config.toml
num_hidden_layers = 11
n_experts = 128
d_expert = 64
d_shared_expert = 256
hidden_act = "relu"
moe_layers = [1, 2, 3, 4, 5, 6, 7, 8, 9, 10]
router_score = "softmax"
router_bias = true
init_std_router = 0.0167
lr_router = 0.000816
optimizer = "adamw"
max_seq_len = 256
train_tokens = 368600000
max_steps = 5769
dataset = "wikipedia_en"
Below are experts of layer 7 (counted from 0) of a mixture-of-experts language model. Rows are named router (the router's row for the expert), down (a neuron's output weights, with its number) and show model dimensions 128-191. Each number is 128 + 32 x the weight over its row's rms, rounded and kept within 0 to 255. Numbers have three digits each.
After each expert's rows: "raises" lists some tokens whose logits its average output raises strongly, later layers aside. This comes from a sample of Wikipedia text that the model never trained on.

# expert 58
router:101101106134144146074133144106095085161140119116148107104110114094103141131104171078166153155100127116113099136077132136098155059158176094148077127091072151115157150119155110175155104101165094
down3:125132109174099106110132113086126048170099151099170118078125075137111165106115121162100167123081102160075109210139138171141048093181096168106055135117117147099113142147102095169091105147146101
down4:187124150119103111105139147141151171167091121152184137060145118138150150112094092098150121152153096110169129161100144148174112141097195202071166124161119155131172136143140124096096121097138138
down5:126165092178155105099151125107133137133104100116118053129129162150147173107107095107091136098118051158117116131102114128110093134130167114075116144117112168114143114180164153098088131169145083
down6:161107091124171143134144189114141149158130126098146157139081053114142114131110098152166091215165170175084163155112181107136108077122129131141121105141147113132100165107159122142158133087118127
down7:092066101126197069165094175129197124123111157110164105120115148140156185105136183102172114051121071191099089161100136113123149138107135164114151077092123149050114148155153147171163118133120126
down8:098144113175064106127091119107019151144154114064108129135169181099100132106145103157092100149125097098128172106120109120116145112072123143121116115189102160073149142129112094117129113163090155
down9:132145118142122100167109235143144153179089135154117151110167142127103133143119129149109177142117076114169126124152160134113126152139193109101158086181097142194136137088129149126195164116125143
down10:110132060188129165138134128095171126105097161178151084162152148106168127172116092151156140165160124102152112163128102095116111152110134165133143160154138153198139169129085178116100093147137139
raises: ";", " in", " with"

# expert 80
router:086100092122146104123151111123101069148130071102133101137115099129082141147122109073171138147130149110125089161094086114154167122167108144200116156132115125119174117199138172152173106116136120
down0:122171092070181159141190101129176114162109157146157099098114146179111150094161215089126104096151116152059125163104144108079145182151123126124128144113164110148138149153085153185113178131163128
down1:112102157053121142114173115080103121081205144181131124099147118129147157160148153164159218084159106149099108168127121119136118135116110117094089127148166148190097126189148199113128045111148130
down2:110118089118150123210123161117130171131111147104164165119138090114155128110115085087115179088108144112112084132170163147080104153145122119096159160117183142183110168115131119126098111160162108
down3:150175156206210123178098124189092132128158093080218120175122104174113114110170170038113135123123150158119119134116135078140143092121102187138151135110099131138133154097115098081136065133099155
down4:143140145164062117158163110138162173090129094134136129098142174130132107168138120152124105140054133112162182118130130136147088121101158161158105091160149171142143142187130068162165002170123149
down5:062136095095116211130094137135113106180122112104105130117101098122129197121093137123128092150107111143151107111144151084118143161113123097063072146118092122067163169148124188094165155137184141
down6:138079052083157134134137119126173139118152121144127147129082122208116124109123103103138130141137104082114132165149088097116134097134136120140115116144060146151048148123122153105118109109080180
down7:135156119211123152160112141072123138123133156157101108126155106159107047188154073118092120087112110143094185109135138082153132149138130074155189113120125145174094093154122144127152103088214151
raises: "ours", "ure", "es", "itive", "sy"

# expert 96
router:102102097109146154103125096068096078178155110130145104137084138102096138121104162096160151118088067143121105115148075140131156080170114132170080078095109131117139156140175123155136091111126122
down0:175105143119120128102202100096100133133128054076152124160080144151109120187138140122123114166123124079100204047207116146132067146144077153177144134101084129170122088156106133139124127115097138
down1:204123133082152068108147160130098122113117101166077055102154133136139087065122109143144096146085141096139109109121160122155115163146139094119145147206130163166142131144155115173134129127148099
down2:157167110140157148093157105161125108135130144144089144201124152080059076197159127140023127120161112162099091163123096112193102126099125147140146100167107093127097117110066110118119133203131139
down3:137161159164077120108121108118162115114112104109135113100122162136093147102148130086100117152115173142083098115129156135091073127138147118164167135118100112113153143153109122175148080115115130
down4:130169105158171133134158154143143111115120116143041088117099137115098098161130108123062144147100139107121175108110094078119182109110098178144149122175114138229129118152113117146182152178149161
down5:174125145061131058142160130138089127145102150197084178100098174127149072074158106139134113150130113187191059116116177167104130125093126092132102073074176139095192106115122086096142115106112098
down6:097142074193167165125144132129112121103160112149110171118089144119099094131148119104173092082134135117180075056115145135119173044130188147118145103192159150142152111112172068127156077143088176
down7:198108145150088090137100139095135127120161124084093096097159113174161182177112161092074134114140113192170072104136149119075127105096132159172158117122102097179076081080097125137168096172144138
raises: "eration", "hu", "ers"

# expert 51
router:080095075056174113130127105068104106140113063094157104105071142118098164096119125087171153140118144094133089120154062128139159098187102086174081126106124132117113147120133190174184092101128135
down3:148087128137155106123114156084132104128151127126131110184068094121154162179073129176151050081136141096126165096163126121127169135112126171122148162107094123156102062184125178162129140073072124
down4:169102114132091130174170166094114195134148138128181130167105106150132122148133129172144059133181102119117107167104167088144116130144178169060136177149102144153107103159121147116106119132166140
down5:119193145136127070150107123075139174110088120195124115146091094162125112120148109096155178193152135077104157162123142157094079091120156124154175129135165122129087171090081098136040150101194127
down6:132111078062156120169133141151142143138104161116155146082075131151138151068127118111166135147185131145152131080111047134138144185136133150095164149119141130143073209123116181139133156110115080
down7:138136175081154129156150189112161150133106146137180138083182201151134100070091147155115161053113101157157067148147127112081104152136078151135080133145150132116117138103131136124164089105122111
down8:147102147093146124157144104148074143137116172188135050070161215120175079134121148135130100131125091141111121093081136184116086142119108173127112149125130115094156115147166096138155106151083071
down9:118106102138103130110152100140114143131165090145127139109092126130135157122142089128081151137152141078100112121099135100149167119124103146084096123113067141105152164089115131125111143070114146
down10:182156150126087120133150189072178145122165125047118185111108120088109124153153133115128120051156083090130078131184099073074074143102127075130160133104092137184112127116095132067131174089117136
raises: " of", "–", "z", "ors", " term", " miles"

# expert 30
router:117117074102120127094122115094082091134090104115157091105135193133072144083111135076151115099100066126109118151153072161122145075174183106156095174099097177125157180087168181168189100073101119
down3:162175096186112106167100084070167150166113149106122158125161094127147150072129142106108033161139104187098136145123159105132141154102128082136088084073079129109132162151116173126095132159165143
down4:100123157153075064137103119132070177110094113125125173104129080144095113097148096157119184182126121126108106113114070091063135150126130109078166122142106176114129157132102146063144123139139177
down5:225101135167145123105133150085085175122126144148177128152173158055175105165159100138093140121127187132163103183156090124052127097166106133089131161124119139114081141112113132048134128125123152
down6:148128124153123091157136126122137113132127184144117108071166135133150119112071114160106060101179125141152094133155183096189115135121118144090123207125148121127110188195156096078153116114125173
down7:108170118143098072154122157132124140146123171113113108185145122147168127073159148139159087139113104136120070056085134066140116114126189159085164106148172125117130168113146100085176093101152143
down8:085091144154171126147149127147153173082116120166078164149154112127134087131157080132129208086223145120132173113137132164139121181117073183073170120144086108153058123114090119088086129157180119
down9:125094116167083099121162184124103066080126109088088167114165101139162110100182075150099110135079114107168081110115149127082183185121139105117133104148126130083137125089125125066059105177109142
down10:192161167168151162094123115132144136141143100149107157133159106114136048096194060138081119130144099140114145156119128141125140134143087129121176122066121102095133141103110192131091151108118176
raises: "hips", "be", "ode", "ship", "ands"

# expert 79
router:112108102078156099094126074158095082181140056122172115127115125096100173138124125113156142098085122195106118099076198163118154084141150091159101016128079048111133166123182090159150098142172092
down0:122084141119141180119163181140119116190149145127110152049155092145148141118148097181157141189126128192082077115158165159116106112108096138059081155156151095129172128076160136078120134142123155
down1:167111100171132093104083113157117173057109159127120066114069114100074112117137102102098153108117171075170071106090143077108186132111102157116140187167126119162068145176167148187126172094134143
down2:073058126158131147100120144109129156047111104102128058106153129156117146130131107115139160141154180217115115131153143119098164128123069145088104100134146113135156088135174151088099149132131138
down3:104154114164165119133054150180119157146096142129146113112161147109157055130106136159143168121142114103138131125158177166143111166153134068131127068162063171129132134126118117056137109154213153
down4:070128199113170118093122106156187134086154092111165128173157114158150091145104112192111194180163184124123132088130138125196144111113133166170098135139164131161032144126129140152130116061160152
down5:133102120149166132135200166067123163186076168158143127084132174113167134167186170157120112127113086156156183157137163203080069071063147132123070115135108097163088056204121091100117127107128178
down6:044129123088103104107137120108106129141102100111125085093122112131109097130142182082171111117145167125139174107172143111115081120111193128151180133111103096091133099140145137135120139087043093
down7:157117129148104203150104110149131145118195115144089075040129186140102148159145106179125094137148138096164151196114114146157129177168177149169145126180197088060102140167114142167104143163089116
raises: " n", "-", " a", "=", " as", " "

# expert 110
router:113098115138171104117114124152100100164127101098150104141118089025114151129119160125130181125111088144077128093152150136138168125154095107146107100124081143111203133111197068164189080144163129
down0:148161144112104103148118141137125171161195135058135143109106173117032069054158146114190224139139159145134127119147095140181088093152165083132121157114138205149101148053144121147126101133129158
down1:134099101125108109086093124141111130073128131110183133104127106132139109144136199116058136169113093135062135105100149155167147087131080151084120137068098149122137168149161080167130099130181109
down2:180175138166088025115094144127157160126134103121126091112101126100163122127157142114088105125064120112111123165131110058153148121086145162107157171141128179112133146157149100119127178171125159
down3:091152129106084170110123144122173126041075065150115139115175157166144066117158126117093152146061174147096093129084149107147132170164156149098125172091156135115144181154139135174080198095207086
down4:141128148130068166180154143155128156127107119126102063137138107189081113142168104179134131094094159159151152109128114171121119131038164149119179189135164153139126111176135107130089170157120135
down5:135152070167136063080054168173089136182113180157146092119156144191087123147204164109129142134184155076110149153116158105131119147088146163157113114120131138166122176111148179151068140135088172
down6:168163131095120099161091180076095135147162099132151142147159136166105125108185115093121105091101190086121075139091086090119025104128139113120125131138126083150095175139099117110049140185110152
down7:080146143119148127153222149119122133150255149099129191158204073118120142114136167165106144109076141115165155161108161122109146164114109119179074170115164108098194150120123071157099162140146127
raises: "time", "ivers", "iver", "ivity", "ear", "outs"

# expert 2
router:080110121133161141147129122081105090155165089116162099133102083099082168133087139110150164137098156144136079137163103168100172073167188084170127085088075149100147165061164178164173085066155136
down0:092105098137098116070153115165102100112122131165059084144098216110168175144089127174132103091093115114159139036104120159129087113169099139201153124159108127127169104101092103143095169103146102
down1:154132056114123158134175174114133130111191150146126201138136106216180090156084118056082128143163169142106139078091171147164101094099127148129130140163093175133112158148133148176140148090145137
down2:121141147111177118137133128102124160055148112157195116151129110096117081117120182120110097084094138049162157130095145113144119100146119141104164201170119162165139111162154136144131155118104144
down3:165112169102220183152126078164078137120154071133158098076126122117078068123079117110158085103112179152162181105128165134102080109098101158104111137076108170164138064109154108134152093167133133
down4:135103155123102107193177156143189042119126108170137128117113161161133102140100104095139124153120172115115127124107125086099112144128087148160121155148152116117089140185157089118118098158178096
down5:122129095165112173171115158123110165148081093101103141127152186181109084137113111109150041087120140101202111138162090145136129160098126145152098119161154174129160112084104121079166119114087165
down6:124073135082137134156087100104100159089158147129128119102132113153160076113145123148105171134182171115153187125174124048162162167156130152121206127117127194134125144149094171109169112125095206
down7:147155108152198132136176140052159164158161112133228154140196086174136195178091146135113114106112188115105122135142125094089100092089129113174122127146147124123126116148100125167107156158049168
raises: " success", "c", " major", "rain", "x"

# expert 70
router:086124111164153132108127100158129092167134093135151124156097132122112151145110159094137177094046123139138067138023123140128162107188131167133107000121152086126167151129126136169144110094145089
down0:119106094125146115141136123153138134144111143152141135058135105225115139143102131116083167134119157136144152183175083119126150136103146109097137167148187109116093099087089148188113126106134140
down1:181126116069157111164138129117153138157104130125044134134173109108117144063115155113208159148138165075171154138140119165132139116102172096096041116147135094138103106131094120142128113154136150
down2:076135084172146099166102141123172121121126132120159121139195097094154139094125133163116147131152142086083169164138143063085123091139170134169134230167141133140080112079144203106104150134123137
down3:145064171132098137118052116178178102136154093160121059140084099161078154152124138132122154147151173114091148170113104129139178103201153175106149151146118138139070103136127160142094100181154110
down4:138154103177152129161171137135112160144179159167083166144183118056160139160133153101117116130090160111089190115106074090125116143098147184099179115179050138085147124101131084074123031134068113
down5:147123123132135100163089104117115105128129110127207083191108155133138095162110117047138179104134107098120171113111045116077108150118091200141090130135145149068099070109117087096077127159138091
down6:051164134115092097122091120028146082107138163079149106107095152101098135117164121085145134127133114093099158106130137080172152131199117127163147089136138134107117109127111170119100069155141124
down7:124174128186122090148134147098119136183136093134149177134112152143128124184159117211075136122137166125119168105085149109122095090116125135079117097120081106111133152110159114112109121158065148
raises: "/", "a", "ary", "s", ",", " –"

# expert 23
router:089135094117170078129160080092094091148138119114184103111125143118122170115107199099146167149069206143095082105121141150093162109125057139155133147097138083117146149148147055206162127064181072
down3:110164091132078116112143193077112142128064147149021110180112114110085130137089111132121133173070145139112142131122107164079149156135115114168106074123131100123146189187122142083161135092115143
down4:147125163124164160102128137095172078151139116188137105073142131108127083164130110153079117123115115085129150094199151120166139046110144056047113057106103100190174096103162067139204088134098100
down5:022125093096145182112160088088175136128085109108092147111188127106172132138131149091043116148122116144121078079098145145103084165132076149094090139109113091133106086171113094180129088134184073
down6:114122077122118182097101147130089082142128137156151148152116129137056170137112101098123089111118127181129112153106168187114113125115161071119094106116155138131113167101101159137112177148135172
down7:134153152145115113153024142126110162156075069218108174111058075162071118174074078139121135194154189088155139158119152143121124134070169080157126157091121107078092172122119165070106124163142135
down8:145114135101111158149123133154107149123140122135154101114113168081132063145148102146142155091144115112094157095107168160116099152109093101076129103144118136128133148100125065178138119165111108
down9:184107130152099121133155102133092103114197108099112121094084125124075105143093096093143132132194146149159143212159119070135175043093141155134167094119119104121148106101087119140161129158141120
down10:122125143095144141118097157175148089148172136109132130172101082170093111101115094099166129163160187078161140189084094105134103174168137121104120108147104121141095140160102198164124079126145154
raises: "cl", "ly", "ness"

# expert 37
router:120107123093147117127129138101093106156123076123149081143065137088093121095087143097170144195113091143147111102139104186111160085119109096135109064124132157093162170145167083156200083088125095
down0:176154107123165173161121126121114153146082112082070121103149097083135131149150110208130142085068130154152093106133106146114125135110136100132098159146163179196113099141126104132106107136137140
down1:138122086104076122143117169040115090122148150135093123136100124119083172114094168137115123157132154145163096112151133083145133138143135137112175127160144160139142121116165119102119131053147121
down2:127043130129080120138153144138169191078044119082166096128094060115175084099115155143174132176128168160121138097146157114193137151082100101096109113116117162118104120074089136157063123128174102
down3:093130156097147128103098087167142083107151166146072145120066155160109130142106145066157107103146145153086130091132139193142161146112172095200113167122106233061166135164149127096145096075138110
down4:113158119164100154134150113141100120126133111073138117101136106155122123145118056181094186204099191138118154093125049166173118149148134110078108140107139113128124137120108130132129105138150137
down5:143083114184135142146128069196124157157149182133132117142129054118153118159121143132171116073118119053106150161139124129111141099069120172187160118071093104162137168105129142168147152121119135
down6:126141098127178093114167160163164189117144175128131096123138117102162107162117157116150151075102136097174100102091156072087152136128114118230134172158081106106106142130099161152193092085123119
down7:118174089107143161144136134135147095108145136147183131118101140100113180117104107117199084057118170142103171150110172114108151104114133078178073121115136133111152151174141136134094096125084134
raises: " –", ".", ",", " |"

# expert 125
router:103101078059183130052166112087089097144123081148144088093105112117092166113113159117145165170104085147114094131087106138138164101165147132146112080108141118124134177114153079142144085074155122
down0:112138133143117125159126066124129101093108166144127134100168098182123113204171075128151080102191103107126121086154140118128180164105128158145123138150152145147064123144075145152042109143177142
down1:133114103134175090107128126110197111092151115124131081091110178169135093152193116128142093146134186109100071162088099123087145140173190125119088106145123085112107147133101057094081118136157144
down2:094213132094113179105160150105122079139137197167145127147085150182110072101145146159156160150146104155166049148127190092049147117114118112152089123106111156066123154146136094150196131103142114
down3:110102116169155136141103134067164121124126119122146118097175146122157115147114103111175168026142197112159106180159117076113113188125163188100117143169151185080114116138141157152112126077181171
down4:145109105164069104143161113173081139157074099095124085106103088162113150118108122109191124145130131148124194123116108144142082150105122126121141181118113121095155106135138087096134079123166144
down5:130122119108133186148126149171148142129107129157130226127139133134127130178168062109157171114115137091117123135077129166205161099124143114119178099138051151214081142092153131116146100157047122
down6:185118107115170089121079059191127132151067113141132160094076124114123109075092125106161156152108174088127094130096175095101165106122137046186080107131129160133177083159103098128074144120173139
down7:183139111094125121112105142121202161154156094106153148115150121119127161171171145091174118101102125089115096103065125156179139174164174112146106165085120118158234173094109086109083140099123111
raises: "he", "se", " nomination", "gr", "en", "x"

# expert 25
router:109110109091139146129167069177100097172183124113146137151095088080089121122094152101125173143101142150070119144134091178114164091164211117141091092069111209103136128141173143150152070100161152
down3:123048056120086149141153131094092174157117181157129107088081085128077109097131094111095147169133104163140116090086127094137178093122137173107123110142167163121118127125144093137129111146188134
down4:095072122121150081171131157100129155086085104147074140146124095119155126125166132055133150154123148135088130117164144137199168102155140179160154146132141140138093124107135102165110148108102123
down5:175106185134150115144117053096122164117114149096117126130154088092116087161143178133110109108149123081107177155194165089128111122145097140097098175085136185150111143172145178142106087123105088
down6:169071119088117080114144093137168126111117083095123171095124087126151128147173159110134117143164165122069152167165138090175122189110150207103164164113129125148102139156163105039085072120100159
down7:112114099120119113157158118133137106158176073129131085124052129192093124134062180174144130159153143097100057137163101175104128197187187175147125110105125164122129127141094173112128075121107076
down8:180143143121136166190101150188115157173132154132156102121157104127165151204143119162124121115081111122143155122066124128088092156091084114160093118135138118155190161117178091130141137080105159
down9:092144116115099103161181106122111080094150070161147136137192120137058092104107164114079158103102160139058098121127102136176142112113088114146081111150082191067147068072193141163119091106147164
down10:149122126090171126195107073093063175083148112142134201120188092154113142156135108070184133141106155087113134163084122139107086080142114125129092112166145145102130116100086154133128148096173168
raises: ",", ".", " of", "ist", " to", " in"

# expert 54
router:119097092135153124147115130183095079170175083147175087098100135121091164092094137078171151102093108178091109081144109137100165115173103117156088114114034158089131159134145138158146102097188126
down0:191154189089190158232144132124143141121104123138121173161182095151114102155128175192106098153083118129146126194165183125123095149086139038158110159176135232162138103092160120126125118110153189
down1:122068159095143087125087109092180188153132098154150129168150073145075139132133104090144172134153111088146161148150089154192115089115105113137143219155107078134114108120144155164109178103074113
down2:148135127150081149119153174120110074104132171106113143175137142132137115085124191186070181106156135104159142113149135030086063167159138118071084095114137150165055123191151112123167103144115168
down3:149157113119119126145126155099143113131111131118184188089158089094151124171118092135180071108150129126098149108104147106120143121110155073165128123173133096168153112135126117166135179139133095
down4:164129159054155102115137151161138089084122138131105109123117157138117093087149130083131127103089106131119065114161132134119181075135121099094105162099152144115124181135122154125153154153156152
down5:115141127112137105121088100157135180123073134143159133176127135109097090157109118162168084168094184079166124127144136173168151129087222178077141173148158146148124104114084133101118104111160131
down6:069128131130125193154133077097066165139079136148145165163142135086084067147145114143144072130071154146176149159142121114173107101155191114116155130107098134165043132121094124175128145074137105
down7:131079084078087129106111132035131137141048129116122104083115139141135189169112179142145149133125174097160110136153159132151112153097132125104080130124136118141117050141118157143108105105145111
raises: "ess", "air", " impact", "ats", "ough", "att"

# expert 36
router:084105106109127130051157131166103110135160093245160113200073092109105138096087129104147169151110139155119107131085179125090150088135151119137108086112091147120146137104168141158147095077168144
down0:163123126132135204119172096110139149180089116166074155180187167120100111094113092146126075122120109149153142163085155163123126082132186110104118166170123113072082121101118120122076125220094078
down1:153167179120161076142177173091098122110159170098120113106161123097131084170178096099139137063121095095158181124129100190159121170137086117140131149074128138137139066107145153135078126146132115
down2:166096141089130145148138105153077139157167154118147103152136105094165152151140133150104154135102108165092178122107115150197122119023112154125098174083132122097075139139079140171096129167072179
down3:089106144099150169123130126130132154167125130139094102151157102107140141151084134113113038140125156130079132153149124170095065179028122148139072141110095103063117108092124150147128145103161115
down4:104133093133107079135142085194133158130226173154129102147148164081161120134157100148138041118144113127072049148109135160085125177093187147088151135153132100128170143105147092126120133138169122
down5:106184103109182160056161103137116112137130180132149067139141127096165141108148108162112078112102069115142118144173088136092128135089179176070079189109167125170150129192128093143099117109119108
down6:141162090172178134112138171072155100142080145110142114119174148171084111134164061129084088130170165134080158106199185165158144194107123129187100128167162173144085124070064156152111093158175191
down7:159189164071184043138195158075132083163160116132116155179134092076198157121126141167167089122098147084111094116075119127120064121152155162167135186103109127144163102111104060129090134111113129
raises: "ing", "–", "es", "-", " to"

# expert 109
router:115120087129162130099164074142101107156167136125173087163096117130085158119101107087172138128090168117125094106157123120114152077141099092138114145103093140077163119121132133154158101153170135
down0:136126112104116113122085171122131083144098122093154096125162181120142133092204081143198085089116125138176073110115115094083115137144110096154114159104143127092070105088163157099130041118071075
down1:120109145151061110151181075082114130140181128121144127125228123124171121115151157151110055144083156134146176141141142120094145115181106165086154189123171115128105107203120123107135128145080120
down2:120184117126076160177109057080112143142128123155143143098116141130157175120043150111148124075098090134166156155105074134072120122117130110040089103123146110095111162098138192083121098094154120
down3:119159085100112163138054133156158134180109148147084177065199156070179104112122074116107094228072070179150138192059078129165159129145092126120078104106080091117108127100123176081103117162151124
down4:137163172178146083132175140197145146121049146123092112102131112136129106167111156089158202130152161142137152101115119126147123157097103063142094088117133154126119109072164129142049148134107143
down5:119159139154113183154150183090117141124123167143135101093159095141116094125126121133101109164112159164073146106177130136158088159149141127098137151111088162130085136114074165107094078123228192
down6:115114081145097165178128145177166132115061131126134155079183150123121150120112147106082104165131147168180130067149171131125112166129162155076112173128142097137117146119098133087079133148136170
down7:109155120084083124149091072146084168117073167126117204118178138158070119129103188108130106106089146128136120146053118084115110140137093089136136173054108108132109120096168110148180114154157201
raises: ".", " respectively", "\"."

# expert 103
router:114104104088153122051138149217107124159177096117151110158102162106091133125107155113203173084088134159093103159040145172098151091140087089143126104106141124091147151102143111151122087089135127
down0:122057148137138098128117143138119129129137125121144082121104164119157109152138167098155140127061122100100161169111088133140118083141195156124191089159120159214132194150150147152126133082158172
down1:216142155067162122172169149138084158196152158132168085174137132143094162134112152155100116120097149094132131120130193156193139082126100147112154092163167130129136143117118073165140109110130107
down2:164087113093122137101135125120249132099101145064126131136096136149140154149169086108117138126104097180149174154159082176158115111130127145098148221107100096108074142123130177160135158090106173
down3:131171111130102120140176153098167098128108128132118118096156122103150126142174161122185096103074088094158051189111136137133147107062115193143118146144130166152150143134066129128128102140111139
down4:090138177091148092169103127083098112138137160137130103151169174107092168112106144129123130134124096136141152095130148161158187130151161127099099086107152086159149200183105066166073115099158089
down5:178108096093095103118127139147176153165091100144147139105140147107068208084188165102072133143132127096160119112126163097166202166123180170151132112157120131118128138080116116092135123135149116
down6:160105169084143145103166195138139220079129066118184175157140149077067096172083143121108041111146122130117143170135085103190137080148140120130095125156147192107166121189124137139154041115156175
down7:143167124126077153120195058099124091158095123147117151089118134153143156124149079116145119140099116090168120153146151164141165133115153164124074103125164142150095165138112112096108102164192100
raises: "ist", " |", ",", " with", " as", " ("

# expert 112
router:100087081086155136129126096184130095140199115078145103152098126079105158148107179129160150189093168134120080118104126162083154128191138109123095152103136128127155153105135194166186119054154107
down0:141137114103139122138119080194157138128154166081140153139142085132180124189160157131088126148129078047158109154114127174165134157147066138170158108153122149139097165109085176159111139121120105
down1:111159148110123140118146100138142169097171098114153130096091135153138138160148134071108177148085084165130105070129086143106119137183086131093202083167132148108145133148103143161131174111197122
down2:150192110059105082093152168137127139101074129165165109085107146160118103041141090092129152128114115129118118131097143100156157116188144085118113094132127152106157176101121096109133102121126095
down3:118087107052121159155112169175191122081196127105126186103177146122106196114113145128140103154156146117119130118110164161174156195178150106141096084137114152173184106100108151153133140145128117
down4:112192112108068085106152176123088045143152138128180101192138160108122129114175095108158145071078108102151132141105095148120115113161119139145093098038148075175152116183157104061095115148073150
down5:132113101145119142115100099159116200160122138162183092090184202061137105102175073133113102124198117187143156145137137173134162102098168113143113105165146101126096132154091134100035128165113159
down6:150120150080163119103171108137128149066120178174074143113144144165102132130148105117167117157171115138106147137127090137135064139076134095094080105124115122112154120096108082111133126093136118
down7:091144119093103147114141106135084071164160100156150131127082116144107094117086129161121091116143086173169138136156150117099088130103149137111143111111178072121113102164117113155112092109134132
raises: "stein", "q", "ke", "ood", "ff"

# expert 126
router:114079114182158114138143136120113091161103122112160075149086167099071149112101169093145150146095142115095101199139133124112125093140151104122112143100137144114162154154150080119146125087122089
down0:110178108161144123172132070135099127102131111132148158131100157089092147108117157120107165164136125119126147120087176109141111107170134146082095079133171155080084138152078136098096085142166105
down1:073121169110116151079121145124135103111165124176088157154133152079135143089186100137157133063122131123088119141142151077136122114165078112140122117125156158082167136121143163101086166116142113
down2:017123129147081111119127114080109161147059084185156162138109058179103111181143126137146108116134153113124125110064109081174176146196121087186092099111079099115166127127119099112088109189165112
down3:166126148182028092116138157141173099138101166073080129101125090114069194131109141105136062173069060096137119110104150148129085109120099140162136132116127123190167167136147121148128119123216154
down4:135140157170163093196161137158074130153105149151167161094095122165158066098110114052163111074158128124167173075124159099129063125118124111126109189107144095123134093133183140129096109097104151
down5:176160168150174112132091074159123106146141139042150115153149118088176143110135162126176127137156146078049215129088121110169110121129112103169155116102092120161140171168130137142126159108086185
down6:192152069115124136149111149052142159152118133102153148171077123118132076115129119098186104074134109085160057189107106097142099161081172133119145098157208116165102120108143128119117131097122146
down7:119135109155157099133135147099155069122181108089123119078102191135109103108199126115197117166074111116118116146134109145071107131114133091081192157156118156131155156114175108139178164136083161
raises: "iss", "inn", " present"

# expert 14
router:090113118107201147128145097154128111151172124128151102160108145076092148139098147142159141172118115122129107125077089141104155126175152109160107111063095141106171140134158124151151110113123087
down3:151095135158094105141222110101151110139160109128139112154122055142097169145100099195086142084064180155132128190156090152145099067125150151081100170158158129114134128145144109121120151107135150
down4:163198155103115104114104099156180120098132136168103090121157139087118144147085175114099067035103135129111159135043164146121119147162091111127165102149118129126167099192090118163141095162160120
down5:135120148132199148118145083149218149089092147119136180087144053142127140158062091098147188184154155109110097121139191113150133162143126177168149111156129162083146121163124158146126087168124181
down6:094103081138136175093141135101165189073164153165148180149141090180152116138143117152168153173141183131140179141136162065168093143116089182108136080155206135122148133098166185128140124130127119
down7:132073109115116102123186137072111123087175113115183048163130096122147087111182101104110164182081142087073100191121120096193128158172145107148127136113127149194082146112067170094162091174110101
down8:161170162084142090146171086118155115135150180132135115117156096135123119114122079151168135123150086113122158105121143150139100141133126170156101165122180078104167104170093150124084132118145128
down9:107079099112157151116112070114157155139105153083125101187098156126112111138133137127145132120106135128134170155064131047095117095103108188159128065111074092131176138174112144071124152136162119
down10:147082152194132066111117117142147099087103146150114143136110082123154057135165074138080141137123105098126173115152152129111117181091115130127128151139115104126103135162134112066156149111122088
raises: ",", "),", " terms", ":", ")", ".),"

# expert 67
router:108100124145133076104140121130118096162199109035151097126080123122097163136085167070158140086082153151104113050147164158088154088167107108146111100072075167120120147124175096144142082100165130
down0:176174090086085116145103136115152109098088135029137101125133112112147112146162110085089126201142170164149124148141125133138156156099071159115151084063145135079139127074159132111120083076130174
down1:147151121141160175130111172199070140119097117157102130153099166177098091132080147114190122090149128116158116127126097149083154110123171140132133148149179138091150224187134124107125119154132144
down2:180145140108128136121112148131132164143119087146147104142170195152141150101119138144066144145108080111135133123137115111201170133122158100111085172159072081116154181122102127165179110132056133
down3:083187096079120145110128134085086150157057170120087149113130170142167168159140096107090110062141168128159123127120142097174111179069121132137129118076156087132072112093089137204138082119184092
down4:110160147134146089084174142154151143073166057165094135115142073148110160104162091123164168085082100134089116212159106119129136144133145162135136134092197148168120109142098145089075127121204091
down5:210132213123107157143110137133154103139110139140151103094099213131048142164102097150089080067117112138141141181147133122097067161181096133129098081172139116136178085073124061127101126144078093
down6:152174185112073096170098121143117116155125175084117133110121124107199117099182126120124098096062121109132174148128166138105200160125151175139105086114102142132161155122159093101174118124109150
down7:171137101172149147186144069106163133135141117119185162145088145124117130143117082163080088121143089118089101157100117130080098121200119139118124096131124154118181158177134081144131112150079096
raises: " —", "ez", "rez"